Experts of a small language model.
Size: 9 layers, width 256, 23M parameters.
Below are experts of layer 6 (counted from 0) of a mixture-of-experts language model. Rows are named router (the router's row for the expert), up (a neuron's input weights, with its number) and show model dimensions 0-255. Each number is 128 + 24 x the weight over its row's rms, rounded and kept within 0 to 255.
After each expert's rows: "mostly gets" lists some tokens that are sent to it at least half of the time. This comes from a sample of Wikipedia text that the model never trained on.

# expert 49
router [ 97 133 105 132 125 125 127 114 132 174 137 142 139 139 148  83 142  98 135 138 123 131 119 125 132 157 138 116 125 148 130 108  77 177 151 132  95 123 135 133 111 169 176  90 119 157 108  97 161 122  91 139  70 116 115 100 190 134 146 145 131  97 121 163 134 118  98 133 123 124 113 125  92 133 142 136 110 124 148 118 111  86 104 134  81 118 161 111 109 147 160 115  80 169  80 112 133 152 125 138 137 116 121 158 146 149 130  96 160 120 137 122 152 136 143 115  83 125 112 125 127 129  97 100 130 142 127 107 119 184  99 111 147  72 126 172 119 134  87 117 119 160 117 151 161 126  89  92 136 145 166 117 157 173 148 162 127 137 138 133  66 113 135 151 158  99 118 160 129 133 121 127 142 148 145 137 153 172 131 176 123 144 153 159 125 140 126 121 119 108 153 155 140 103 124 170 124 124 114 174 125 110  89 113 118  97 124 152 117  90 137 103 143 162 136 118 139 102 108  91 108 126 154 149 165  95  93 115 110 169 143 116 121 148 136 167 116 137 165 135 117  62 172 142 121 121 173 154 126 115 157 162 130 126 137 114]
up0 [126 136 161  93 146 132 105 157 130  95 174 152 141 102 165 139 132 143 153 116 104 101 153 111 102 123 137 109 149 110 161 148 110 154 116 107 153 123 112 155 132 154 135  97 135 127 115 151 121 104 145 187  99 158 113 134 145 150  84 103 141 155 126 182  97 148 109  80 151  99 102  84 169 122 167 152 128 127 141  92 152 112 121 126 152 127  83 156 123 117 114  97 135 144 139  85 116 117 131 139  95 135 122 111 133 117 133 166 129 173 149  96 136 124 110 159 118 135 122 112 119 115 110 155 130 119 119 135  88 132  82 157 103 112 173 147 138 129  77 143 123 139 176 125  82  93 105 147 116 141 163 121 140 125 151 107 122 143 138 166 141 144 118 134 144 134 145 162 101 111  92 113 140 114 109 144 149 110 108 144  93 111 133 142 100 134 197 132 123  70  97 194  84 142 119 139 152 141 139 129 116 160 134 133 146 121 173 136 121 132  90 117 125 161 194 122  82 143 137 118 104 144 120 113 115 131 122 101 131 132 121 120 140 129 113 101 149  95 174 109 109 157 149 122 112 103 144 101 134 150 148 126 148 178  84  85]
mostly gets: ".\n\n", " |\n", "\n", ")\n", "\n\n", "==\n"

# expert 98
router [141 102 128 128 150 102 153 121 131 114 122 109 142 140 115 114 146 121 135 111 133 129 119  80 157 108 167 142 137 156 132 115 137 110 166 160 151 107 126 100 162 116 164 132 135  87  99 141 124 111 172 190 121 113 139 177 121 163 146 147 139  98 147 156 138 114 163 128 115 125 110 118 112 150 133 136 131  82 110 117 125 128 113 136 127 109 130 152 124 142 190 155 136 181 149 133 149 128  81 118 144 139 132 146 117 107 133 162 134 176 138 142 186 139 122 125 128 131  87 153 124 121 160 100 137 165 135 109 120 132 125  80 141 123 108 125  84 152  97 147 113 120 183 162 146  84 131 146 125 124 179 123 139 123 101 136 134 131 172  88 112 172 155 164 116 133 140 135 132  98 124 139 126 104  95  94 155 135 154 149 181  92 102 112  84 108 108 129  94 101 143 158 122 105 115 148 170  84 140 140  92 161  98 127  90  77 118 117 128 150 124 134 126 130 140 166 177 151 124 125 105 110 114 145 100 108 132 167 130  82 129 125 101 141 126 136 111  92 109 139 141 110 157 121 112 147 134 186 152 101 146 193 124 144 145 140]
up0 [132 102 133 111 151  84 103  92 157 162 135 152  93 172 113  65 124 137 136 100 136 135 127 150 140 138 106 122 122 114 111 140 138 147 128 115 144 118 147 122 116 124 127 143 137 107 159 175  90 156 142 144 123 115 116  77 139 136 133 173 150 113 151 201 144 111  96 123 148 128  96 142 167 162 109 130  94 134 121 114 124 128  92 126 125 109 137 114  95 166 103 112 107 129 117 112 130 127 130 136 130 127 110 134 120 153  80  93 136 176 176 127 128 110  80 127 133 154  87  92  99 145 134 136 135 155  97  87 120 137 101 108 107  92 129  98 149 127  86 131 145 147 112 128 141  94 156 126 134  98 158  90 146 125 153  90 107 127 140 100 113  72 114  71 103 135 158 163 174 133 154 163 150 135 157 149 151 103 176 142 174  97 160 146 132  92 139 131 111 173 152 137 101 136 160 132 108 113 147 114 144 138 127 151 149 113 158 150 142 128 125 115 154 138 127 145 112 140 124 121 149  81 133 132 142 128 122 110 141 123  85 115 139 183 114 139 132 170 131 113 100 148 100  80  79 130 117 114 168 147 149 156 125 138 166 114]
mostly gets: " I", " Mor", " Euro", " Mel", " Gre", " Gal"

# expert 69
router [120 114 123 123  98 119 128 135 135 166 202 135 111 135 138 104 115 132 108 151  97 103 117  99 118 107 146 120 154 138 128 103 125 173 157 101 106 134 135 123  99 149 149 113 110 140 116 131 168 150 140 146 127 118 166 151 143 166 138 137  98  78 103 153 166 181  65  94 113 114 116 125 121 133 143  98 141 150 118 140 121 103 139 113  98 153 110 123 149 112 115  93 136 153 102  85 119 141 116 158 129 142 116 113 155 125 160 151  92 155 118 127  92 131 144 111 111  92  92 125 170 142 151 116 119 114 187 118 119 139 159 133 140 105 146 193  77 117 141 164 172  87 132 161 127 105  78 103 113 122 120 140 158 174 171 161 147 174 131 152  71 131 118 108 149 135 143  99 125 137 136 112 138 153 111 111 140 131 131 164  97  77 149 118 164 128 118 110 126  79 146 118 136  88 135 108 118 102 128 122 140 146 124 120 149 101 115 154 158 142  83 136 101 116 156 138 159 135 111 131  99 142 132 161 110 128  86 117 158 139 129  89  97 142  98 132 118 124 119 117 158 137 120 130 122 162 143 131  84 109 144 170 144 148  97  88]
up0 [ 72 131 142  78 121 115 130 138 159 116  98 144 157 167 144 129  99 138 116  91 164  92 130 144 101 133  74 142  97 149 107 142 135 183 156  85 143 128 143  98 118 112 145 136 101 160 152 138 166 109  98 157 124 140  96 137 140 133  79 136 144 129 131 115 194 153 130 113 112  99 123 120 138 114 118 125 111  93 130  75 109 141 120 138 132 106  87 146 131 118 117 109 160 127  94 156 127 125 120 162 110 114 161  99 144 127 150 100 155 146 125 152 139 151 176 143  70 157 116  70  98 139 128 128 165 110 129 138 162 172 116 143 143 145 148 127 153 134 106  89 154 133 116 163 119 107 113 164 118 144 114 124 130 141 143  95 157 130 144 128 106 138 139 180 100 140 108 119 125 159 144 123 132 116 106  96 165  98  98 110 127 115 144 144  73 109 161 110 114  86 166 120 129 137 147 127 102 109 144 143 106 150 123 160 170 129 152  83 160  92 112 135 122  89 132 138 143 158 105 111 143 143 127 145 173 122 120  85 134 125 126  85  95 109 112 132 101 115 116 141  93 100 141 139 169 149 143 169 139 148 128 184 117 115 129 126]
mostly gets: "...", "/a", "[", " know", "ospital", " Its"

# expert 5
router [129 150  92 106 129 131 109 136 146 157 112 151 115 158 137 134 163 110 101 172 148 130 106  91 178 129 159 134 120 153 157 109 109 119 122 136 128 129 149 127 141 134 232 101 122 157 100 101 131 106 177 167  90 129 135 148 129 171 141  98 170  53 124 141 140 165 175 121 123 122 129  86 117 128 150 124 129 143 122 158 160 115 149 126 111 137 134 143 122 161  78 159 127 130  79 136 121 131 123 165 120 118 129 133 135 121 142 145 139 179 143 161 134 114 135 161 129  99  90 152 125 141 152 121 135 147 141 108 109 106 106 137 133 164 122 115 105 101 117 189 137 169 118 127  94  88 145 120 111 173 133 133 101 120 126 113 143 157 146 138 131 163 126 137 152 116 123 111 154 126 146 141 159 122 107 170 134 114 166 138 147  99 160 105 131 135  97 138 100 104 166 155 144 130 107 151 122 100 170 140 105 117 139 134 124 113 107 168 160 143 136 120 167  84 148 143 162 150 153 125 142 103 164 114  87 122 106 130 163  98 119 131 103 184 133 155  80  90 116 150 132 114 123 109 103 129 158 142 163 129 152 159 138 124 130 131]
up4 [139 203 132 141  96  79 144 150 137 115  94 139 163 134 139 164 144 137 117 129 118 100 154 115 149 138 117 138 150 153 136 130  93  94 122 142 118 117 135 131 119 139 138 123 162 134 133 118 135 126 161 128 152 143 155 157 152 105 151  90 148 145 150  98  97 130 151 116 137 108 123 107  98 116 157 124 118  97 161 144 129 116 139 175 135  96 156  56 109 141 136 134 139  74  98 128 149 105 103 147 131 125 166 119 184 124 116 120 152 165  95 190 101 105 144 155 102 143 135 147 119 150 145 145 149 110 100 146 123 125 150 138 120  95 145 201 179 129 135 174 118 138 156 125 137 110 158 160 152 113 148 143 105  72 139 144 116 175  87 125 129 115 139 139 122 160 150  98 168 117 152 133 127 134 157 171 103 110 120 118 139 171 102 139  96 136 144 115 127 156  94 134 168 121 109 132 154 123 139 126 135 124 114 132 118 209 127 155 107 107 148 140 102 122 109 146 138 135 147 118 103 103 125 115 149 146 143 160 109  89 123 102 118 137 146 126  88 109 138 162 127  99  88 151 104 115 169 110 124 116  97 166 140 138 128  85]
mostly gets: " K", "-D", " S", "-H", " Sch", "Wh"

# expert 27
router [118 138 139  92 109 120 133 113 158 134 193 131 151 159 131 155 109 124 148 184 120 120 100 111 148 139 129 132 158 117 117 102 101 147 157  76 120 112 123 117 160 139 155 100 120 156 124 145 127 138  91 154 127 138 105 128 161 169 109 107 123 126 110 136 133 148 116 112 117 145  96 137 135 127 144 110 155 141 101 120 118 115  91 152  85 110 160 110 174 142 119 140 171 179 138 156 132 121 104 159 137 146 102 131 119 156 159 121 108 146 111 160 141 130 131 177 115 115  81 117 142 116 123  72 158 155 130 139 129 118 139 127 163 113 143 121  83 134 140 192 139 130 119 158 145  89 129 114 129 133 138 155 149 141 122 109 175 134 105 104 126 118 131  80 139 139 149 101 139 147 157 130 114 101 144 107 155 131 159 196 140 114 151 147 146 130 177 120 144 110 125 111 164  80 167 124 169 120 142 131 118 136  76 149 151 121  67 141 127 109  92 148 109 133 136 116 145 134 110 118 103 139 159 138 119 125 120  94 117 145 147 148  72 127  85 113  92  89 154 133 127 148 152 149 140 116 178 145 163 111 186 163 131 160 105  90]
up1 [134 156 122 153  94 134 171 102 107 152 133 142 154 101 124 141 160 135 112 123 113 119 132 127  80 137 180 135 121 207 157 127 128 169 122 154 124 113 115 154 118 156 125 108 128 162 124 124  97 178 105 115 108 184 151 134 136 154 144 167 106 104 116 110 121 122 111 111 148 133 145 126 140 160 133 127 148 161 152 127 118 115  93 125 117 116 131 139 135 145  94 105 170 102 146  95 112 159 129  90 118 110  85 120 116  96 134 100 134 118 137 124  99 155 127 145 136 136 161 141  88 159 132  62 151 153 130  97 118 184 131 136 150  86 109 147 104 122 170 163 114 162 156 103 134  84 156 125 136 156  89 132 155 146 136 129 161  91  92 161 103 134 173 132  95 138 156 122 118 112  96 131 109 100  96 142 131 175 131 124 150 146 121 169 180 109 133 124 134 117 114  91 133 139 164 114 141 117 113 139 101 142 130 146 123 135 117 119 128 110 151  79 152 150 120 173 119 112 153 146 147 123 129 117 131 156 145 121 117 120 100  96 116 165 157  86 106 155 156  89 156 135 110 140 102 151 128 100 140 140 172 175 124 138 166  94]
mostly gets: "==", "===", "(", " (", "|", "="

# expert 89
router [152 141 108 142 119 138 111  97 137 147 135 120 113 140 106 129 155  87 102 127 127  82 137  97 145 138 151 170 129 159 143 132 117 164 161 115  90 128 123 114 164 149 157 133  96 112 137 151 142 151 134 141 111  96 115 100 149 162 147 121 154 130 113 104 124 197 107 137 130  96  83  85  86 133 138 142 127 139 118 127 167 115 143 169 121 114 183 142 145 114  86 116 130 121 118 129 132 125 136 139 127 119 106 142  90 112 145 139 128 147 112 122 122  89 131 186 142 113 125 134 146 102 146 120 107 195 117 100 118 112 137 127 123 127 107 136 131 115 161 221 151 169 145 120 118  61 168 118 147  97 114 134 127 154 148 130 162 134 125 126 115 143 126 110 151 108 145 134 147 162 110 118 154  84 114 172 143 145 154 156 118 118 128 111 149 139 139  78 173 110 170 141  86  82 123 149 117 106 134 124 102 113 152 131 127 149 114 206 148  92  81 122  79 103  93 144 142 125  86 147 148 108 150 147 130 116 127 100 162  85 123 143  96 141 148 103 140 138 143 129 125 114 108 125 124 126 147 120 106 161 126 156 163 134 127 128]
up0 [140 146 136 159 140 120 142 181 145 134 119 128  85 114 169 135 153  94  99 133 144 104 128  92 104 123 163 112 133 170 150 141  93  92 133  89 116  98 183 119 116 112 144 120 172 123  98 124 128 150 126 131 155 182 107 140 182 104 134 137 113 139 137 141 120 152 127  93 104 150  72 114 140 121 102 171  95 127 166  98 113 152 182 163 164 149 122 128 146 130 187 122 130  85  63 133  84 124 132  85  94  77 115 108 136 140 144 110 131 137 123 140 140 124 137 128 129 134  99 102 161 127 166 165  88 146 140 102 132 139 111 107 155 144 119 144 147 171 178 167 146  98 147 135 130 145 100  94 146 135  99 102 130 124 130 105 138 122 141 170 119 125 114 116 105 157 124 113  76 120 124 132 173  96 131 112 129  87  99 131 116 155 140 123 112 145 131 142 123  89 115 143 124 119 123 103 131  72 126 147 136 138 163 151 133 135 127 119 121  98 130  97 148 160 114 124 133 107 110 126  88 124 156 163 140 143 158  73 120  81 123 144 172 123 169 136 169 122 137 117 136 159 121 130 146 110 122 117 140 150 112 134 118 115 108 139]
mostly gets: " took", " joined", " won", " wrote", " went", " did"

# expert 103
router [112 143 113 164 140 171 136 138 132 140 129 158 125 165 181 124 134 109 155 165 122 120 121  80 135  90 127 117 130 158 146 122 123  94 135 163 153 145 121 113 144 108 233 142 166 139 124 135 138 121 140 157  92 152 101 170 133 172 140 128 140  84 128 149 127 153 186 151 129 127  89  96 142 124 136 131 129 147 152 134 196 101 135  93 127 136 108 104 135  95 116 159 130 143 135 135 112 127 127 169 129 142 129  96 171 121 137 153 146 126 162 144 144 105 135 166 148 122 111 116 142 106 137 117 128 137 139 140 127  95  97 131 126 173 111 158 132  97 125 153 126 174 134 145 116 116 135 111  82 130 127 120 109 129  94  83 145 154 167 142 161 152 123 126 139 157 139 130 153 131 138 110 152 113 119 143 156 132 185 150 141 120 169  99 122  93  86 135 124 117 146 163 131 106 101 146 110  93 107 159 137  95 121 135 144 113  88 105 148 135 138 118 132 109 169 142 138 145 117 130 109  95 138 138  96 109 149 103 114 133 133 162 149 153 152 137 112  81 133 189 122  72 119 121 139 156 192 135 122 113 177 139 152 142 107 121]
up0 [141 119 142 152 125 121 140 145  92 127 142 132 121 165 129 139  91 129 144  79 154 141 122 131 100 143 159 147  79 155  93 189 120 101 170 104 161 135 155 114 160 136 125 138 149 126 142 137 148 116 132 123 137 172 137 129 128 138 159 147 114 140 138 167  97 120 125 137 117  85 141 128 147  99 108  99 127  94 184 106 120 112 118 131 145 117 142  98 138 148 152  94 108 129 104 147 109 152 100 164 118 142 144  90 124 150 110 152 136 119 164 141 170 118 140  92 141 152  94 123 136 104  65 131  99 171 109 114 132 130 142  77 152 108  97 165 133 114 121 153 127  82  92  99 158 104 114  94 167  92 137 114 144 124 141 119 112 118 119 118 135 121 127  66 137 128 138 163 127 131 164 105 127 153 141 168  91 142 187 128 174 158 130 147 101 168  90 109 123 176  90 136 135 143 112 115 123 127 103 106 119 105 119 128 111 123 120 137 118 118 134 151 130 131 142 149 123 155 124 127  92 205  90 145 151 169 140 130  92 137 121  86 130 120 131 137 134 127 106 144 144 177 163 106 118 153 152 141 138 107  60 154 125 114 108 138]
mostly gets: " Br", " Z", " Cor", " Mc", " Mor", " Sch"

# expert 112
router [112 146 117 149 155 126 117 119 149 157 150 169 134 155 140 120 132 151 153 171 160 111 110  96 117 105 158 110 107 124 128 113 135 120 100 150  80 164 112 140 137  96 228 107 147 154 129 133 122  88 138 154 107 139 123 131 159 166 142 131 147  76 135 137 130 140 167 105 112 121 118 131 152 149 119 148 146 157 176 124 156 111 124 108  90 131 122 124 117 125 127 146 144 150 109  91 134 122  97 144 114 168  93 113 145 104 147 118 148 121 134 142 169 121 130 173  85 118  58  96 112 122 120 146 120 123  99 109 119 109 117  72 126 149 131 113 140 142  95 154 148 139 126 109 138 133 128 134  97 110 121 105 124 104 150 124  91 146 156 111 131 142  69  97 116 126 177  97 134 119 142 100 187 131 161 130 127 150 175 137 152 134 161 127 117 140 121 133 109 144 142 197 117 124 129 162  96  97 142 130 151 107 112 129 101  90 116 114 182 119  78 120 125 118 143 144 122 168 154 139  94 121 170 100 115 127  99 134 186 100 107 156 104 158 144 108 109 120 126 135 128 123 139 105 116 142 167 152 121 156 153 141 129 105 101 122]
up0 [157 133  93 146 114 108  98 117  93 137 151 124 148 143 184 131 121 126 118 104 122 156 125 126 140 161  97 135  97 155 142 127 143 130 115 160 153 111 163 145 139 136 140 129 142 146  96 110 115 153 140 133 115 106 123 155 147 135 198  58  98  93 163 117 160 118 113 120 127 135 152  88 114 102  89 150 136 123 115 108 150 121 136 151 117  93 194 107 144 176 171 147 130 137 152 174 105 114 134 136 137 110  88 108 119 105 175 113 142 118 128 144 117 135 134 141 128 128  90 142 141 145 115 125 100  92 141 105 125 122 118 105 124 149  88 140 166 127  87 128 143 185 120 126 107 100 161 121 140 132 122 172 110 152 132 118 111 140 162 111 125 151 128 137 116 167 172 122 141 104 126 161 110 140 158 140 114 130 147 133  77 111 136 173 132 104 124  91 137 101  62 128 118  99 154  98 190 154 128 126 101 145 145 135 118  87 112 135 125 108 139 135 188 160 133 132 129 138 123 117  98 146 183 128 158 155 135  90 132 131 125 162 125 160 104 118  91 144 139 141 140  81  87  94  93 112 151 115 147 123 113 147 111 105 151 152]
mostly gets: " W", " Cl", " El", " P", " C", " K"

# expert 110
router [102 119 128 122  81 122 144 154 144 194 164 133 120 126 102 127 144  85  94 150 111 135 150 105 119 116 133 151  93 121 131 103  99 119 126  99 131 126 143 130 130 123 173 162 116 120  94 135 120 173  84 145 116 107 147 175 186 135 147  99 130 103 142 112 145 128  94 143 133 119 109 137  96 162 157 133 114 145 148 144 133 119 141 122 101 121 137 133  94 125 111  79 136 110  92  99 143 159 138 167 129 158 157 154 145 132 162 124 110 128  96 125 149 170 141 129 104 126  95 126 132 130 165 143 106 141 162 152 102 154  94 125 133 103 113 148  98 118 138 169 119 122 160 145 113 137 144 103 132 106 119 136 148 153 122  85 161 175 149 102 109 177 146 120 129 146 166 139 104 143 159 151 129 137 148 113 143 146 188 136 146  77 139  99  92 113  88 133 129 128 154 153 130  87 132 132 170  96  95 163 104 134 113 153 134  90 117 170 150 155 151 120 142 153  92 134 139 114 155 131 144 108 128 187 136 155 134 136 151  68 131 109  87  97 122 110  80 129 132  96 130  56 114 124 162 145 107 131 116 139 134 146 105 144 135 118]
up0 [179 113  96 149 116 117 118 139 148  91 166 126 136 116 124 116 149 104  87 136 141 105 151 123 159 166 158 155  97 146 113 109 109 107 106 111 121 109  92 147 161 154 117 132 130 143 124  85 109 148 129 143 139 104 135 103 139  80 135  95 128 131 104 188 148 151  93 120  86 122 103 114 123 125 148 134 109 117 142 174 148  83 116 120 134 167 118  84 147 104 150 122 165 143 101 163 110 102  89 112 128 164 130 135 178 148  87 129 128 136 143 124 154  87 156 134 158 121 146 120 146 173  59 131 114 147 162 103 126 109 160 141 150  94 142 131  96 140 168 137 110 147 150 176 108 115 127 123 143 101 143 153 115 132 130 133 148 107 116  87 129  62 135 113 112 102 123 166 155 126 173 137 135 100  75 157 149 129 117  95 139 105 125 158 137  96 137 134 105 101 127 165 128 132 160 116  87 128 106 157 105 144 111 133 133 136 128 151  87 127 126 178 148 144 115 154 116  77 150 138 160 140 139 143 113 130 114 128 125  91 103 120  85 136 149 126 118 142 141  89 158 136 174 110 100  86 134 123 149 141 111 134 127 152 169 125]
mostly gets: "0", " %", "6", "7", "8", "1"

# expert 67
router [117 129 142 145  99  95  68  97 149 134 134 101 106 116 121  59 108 100  92 135 137 116 105 108 155 162 155 110 114 104 129  98 104 137 148 121  94 125 146 102 140 161 173  97  85  62 109 119 120 142  74 146 108  86 105 130 121 110 164 102 165  56 103 139 124 118 134 117 132 154 111 117 111 112 122 117  98 170 163 130 142 150 144 167 111 151 163 131 116 166 128 144 115 165 108 140 153 140 124 121 144 157 135 129 144 133 107 156 114 174 126 115 170 148 185 174 127 126 143 113 138 169 112 138 127 127 138 134 150 159 101 122 158 104 141 144  99 121 123 116  97 177 116 161 152 116 141 139 118 156 165 137 141 158 154 108 117 136 139 106 126 136 153 118  80 124 130 124 106 132 128 162 138 133 108 141 163 173 150 133 126  99 146 127 135 115 133 144  91 164 159 171 132  81 179 127 170 115 134 143 108 176 139 122 107 125 121 122 124 105 129 148 151 159 109 150 116 168 151 124 137 136 160 134 134 106 133 104 140 137 130 139 101 141 106  94 120 113 175 144 150  92 142 144 121 154 170 167 112  90 128 138 123 107 126 113]
up0 [150 148  69 135 142 167 107  97 136 101 145 121 136 150 122  74 108 124 111 188 144 114 150 117 139 157 148 100 130 141 147 140 114 128 144 113 171 126 144 130 174 118 139 138 129 136 125 157  85 141 115 131 102 115 143 143 135 140 178 140 162  77 112 137 118 133 116 129 121 141 116 106 135 101 153 118 103 138 110 144 115 103 124 102 148 129  88 120 141 153 124 112 141 140 157 124 125 129 140 104 118 158 104 120 124  57 103 121 130 106 123 161  92 152 106 146 127 137 117 130 138 133  94 145  94  76 106 134 150 155  98  80 111 114 136 123 125 144 156 101  98 160 106 125 120 129  98 127 171 143 155  98 101 106 153 158 107 103 131 147 146 165 129 140  90 148 148 119 139  71 110 115 153 152 137 117 110 204 142 119 123 139 135 127 111  51 108 119 110 100 110 135  96 111 118 126 114 156  85 124 106 118 113 139  84 163 128 123 145 120 137 137 139  86 128 160 136 179  95 178 124 141 157 142 166 107 114 118 114 140 177 136 138 173 115 110 167 111 188 133 113 125  91 158 133  81 137 145 128 105 119 141 117 154 161 129]
mostly gets: "|---|---|---|---|\n", " Website", "|---|---|---|---|---|---|\n", ";\n", "See", "|---|---|---|---"

# expert 118
router [164 125 145 144  95 120 171 155 119 165 115 168 129 123 118 104 150  65 125 117 112 123 117  78 108 130 145 121 128 112  99 106 107 142 145 119 157 139 146 100 106  93 184 131 116 135 102 142 103 180  97 134  97 117 139 159 174 131 130 134 152  66 126 111 158 139 134 135 125 129 134 163 155 145 130 132 117 125 101 148 120 104 137 160  99 132 103  96 112 120 116 145 110 130 130  68 135 163  95 136 121 148 136 185 135 153 156 105 145 124 124 130 139 164 169 144 123 125 165 130 136 139 175 142 120 113 138 153 120 144 116  91 124 114 115 157 111 127 135 134 157 149 151 162 134 129 135  99 110 118 105 118 121 175 125  78 174 150 132 138 118 101 177 145 146 146 203 123 115 158 149 168  86 117 130 131 133 135 173 133 158  89 131 118 101 112  88 154 117 124 152 150 167  91 108 136 116 118  97 198 129 114 100 166 127 145 142 163 129 142 132 147 182 147 127 129 108 144 140 150 118 131 161 143 152 141  97 155 113 124 144  98 110 126 126 127 134 113 144 103 120  88 103 140 143 160 132 150 114 131 151 143 127 157 167  81]
up0 [154 155 150  97 129 130 104 120 113 135  88 143  96 101 127  88 129 140  93 168 107 113 104  87  95 137 136 154 116 181 144 108 154 130 142  86 133 115 116 103 122 172 138  97 125 146 156 197 137  94 118 100 117 117 125 103 146 152  70 131 132 137 140 131 150 178 149 101 143  77 114 135 142  81  91 112 135 148 165  99 111 102 144 128 135 121 154 127 167  89 149 108 123 160 165 108 170 155 146 134 170  99 139 103  84 122  87 146 104 131 126 144 114 125 139 163 104  92 126 146 171 119 151 168 167 117 125 117 143 117 157 159 136 103 140 157 163  99 105 119  88 139 153 137 119 128 133 130 106 123 112  79 100 112 123 138 181 122 138 136 132 136  93 139 170 123 138 120 110 135 113 127  97  80 164 119 154 104 146 132 128 151 141 163 149 125 119  93 129 107 113 126 140 111 131 127 124 117 112 170 106 108 137 166 102 164 104 111 152 150 130 123 133 109 128 166 112 134 130 160 166 129 163 119  76 153 128 171 128  91 102 152 123 115 134 116 125 131 122 129 126 123 127 176 147 109 145 112  79 131 149 164 103 139 165 118]
mostly gets: "6", "7", "1", "8", "9", "0"

# expert 23
router [ 99 111 131 159 104 138 117 112 151 153 161 134 119 132 103 130 147 118 131 127 142 127  94 116  79 146 165 144 140 166 134 122 164  75 129 107 136 147 144  97 142  85 157 143 138 110 109 136  93 117  85 116 116  69  98 142 129 128 134 102 107 125 111 152  90  64 108 117 131 135  78 159 128 155 124 199 117 118 159 105 134 131 142 179 133 111 149  84 121 103  96 115 132 167  98 118 126 127  85 177 178 122 138 136 133 141 140 131 113 167 110 120 176 116 138 174 129 133 129  92 111 142 114  95 115 109 150 119 156 122 121 123  97 127 138 134 122 102 130 150 121 147 152 161 143 128 120 116  90 129 124 112 114 126 159 127 145 128 139 136 125 126  96 124 137 128 154 163 131 147 135 139 153 108 126  93 120 154 162 154 164 149 145 131 113 110 165 124 151 126 169 126 142 132 150 142 142 117 107 112 104 139 110 127 123 133 100 130 128 156  78 152 107 127 129  86 143 132 144 120 126 139 123 161 131 122 148 111 165 118  65 118  99 138 137 111 130 127 149 111 156  85 190 196 151 172 138 104 150 114 199 162  95  87 108 115]
up1 [ 92  95 112 163 137 161 108 157 163 132 111 107 183  78 132 132 114 121 124 153  93 148  82  98 161 140  98 152 142 156 173 107 140 137 136 134 110 109 109 156 130 135 144 133 145  90 136  71 109 131 136  79 123 135 124 167 126 117 119 150 147 124 123 105 161 147 134 114 135 134 109 109 115 142 110 140 114 113  79 118 142 154 117 160 130 181 170  88 145 170 128  62 135 156 130 110 112 157 115 132 149 134 105 135 149 109 147 141  99 110 135 158 119 155 132 164 134 103 151 124 133 126 125 159 102 109 154 115  75 124 131 125 109 151 169 162 135 125  80 125 112 142 131  86 135 123 157 127  90 132 131 131 110 124 133 134 125 143 101 132 112 154 126 192 124 113 118 174 165 144 138 143 153 146 117 119 118 144 139 169 128 117 127  92 130  82 143 126 163 131 120  71 133 146 136  99 103 106 128  92 130 152  87 183 130 142  89  99 158 140  91 139 116 124  99 162 136 134 151 136 119 116 142 171 105 108 116  63 143 108 129 152 114 134 113 108 121 138 111 132 127  98 132 140 173 174 141 104  95 134 154 120 158 117 127  76]
mostly gets: "″N", "ful", "rial", "arian", "ious", "lav"

# expert 48
router [168 141 125 132 119  93 106 143 157 153 180 115 165 137 117 117 135 101 130 129 118 107 142 111 116 125 127 130 149 156 133 109 152 126 185 117 110 135 151  99 137 146 143 170 103 137 131 121 162 173 129 142  78 160 103 141 125 173 145 131 125  90 133 153 122 133 133 107 162 142  97 158 110 102 130 116 116 135 110 145 150 128 141 182 127 133 167  92 135 116 143  87 131 138 134  94 165 142 103 145 148 160 135 139 129 183 135 120 114 161 158 171 107 109 159 143 121 105 137 107 110 133 151  96  95 133  77 107  91 161 115 130 114 132  98 137  99 101 158 191 137 160 111 152 134 129 158 143 152  90 134  99 130 108 127 121 163 103 112 105 104 142 136  98 142 114 155 142 107 146 173  79 129 101 110 172 105 144 157 131 166  88 116 126 135 114 104  98 131 127 112 143  93 106 127 141 112 101 142 120 116 128 109 108 139 116 140 166 154 169  59 136  93 116 113 141 117 119 148 145 135 154 148 133  86 114 114 123 161  60 101 124 108 117 151  87 138  91 159 130 148 117 121 136 119 184 147 139  86 114 147 173 133 123 118 125]
up1 [144 151  95 124 100 147 128 146 129 150 135 127 120 101 115 139 166 166 128 147 111 135 129 142 150 216 141 106 114 163 129 142 125  94 109 149 121 111 100  87 154 117 139 117 133 176 142 179 151 156 115 119 165 133 126 137 129 129 131 141 162 120 118 122 136 114 139 119 136 162 134 141 143 150 131 124  82  95 113 115 138 139 157 108 170 170 132 128  81  69 104 113 142 152  93  89 111 113  96 157 122 176 146 126 110 144 150 165 102 165  73 140 126 106 149  73 126 145 131 125 111 123 115 140  82 151 111 114  97  97 144 154 117 113  73 125 143  94 122 147  95 165 169 112  95 122 134 157 105  86 159 118 146  87 107 141 153  99 147 134 153 109 117 108 152 119 132 103 110 165  93 128 148 152 134 136 123 100 142 138 142 136 116 114 134 120 167 117 129 133 127  99 156  78 113 109 115 124 155 122 131 128 141 117 115 154 110 154 146  95  78 126 128 122 136 146 108 157 131 122 138 145 161 140 141 136 123 132 131 124  83 149 154 111 116  89  98 136 103 173 102  92 132  96 152  81 160 145 137 179 131 170 108 134 166 104]
mostly gets: " have", " two", " three", " several", " all", " many"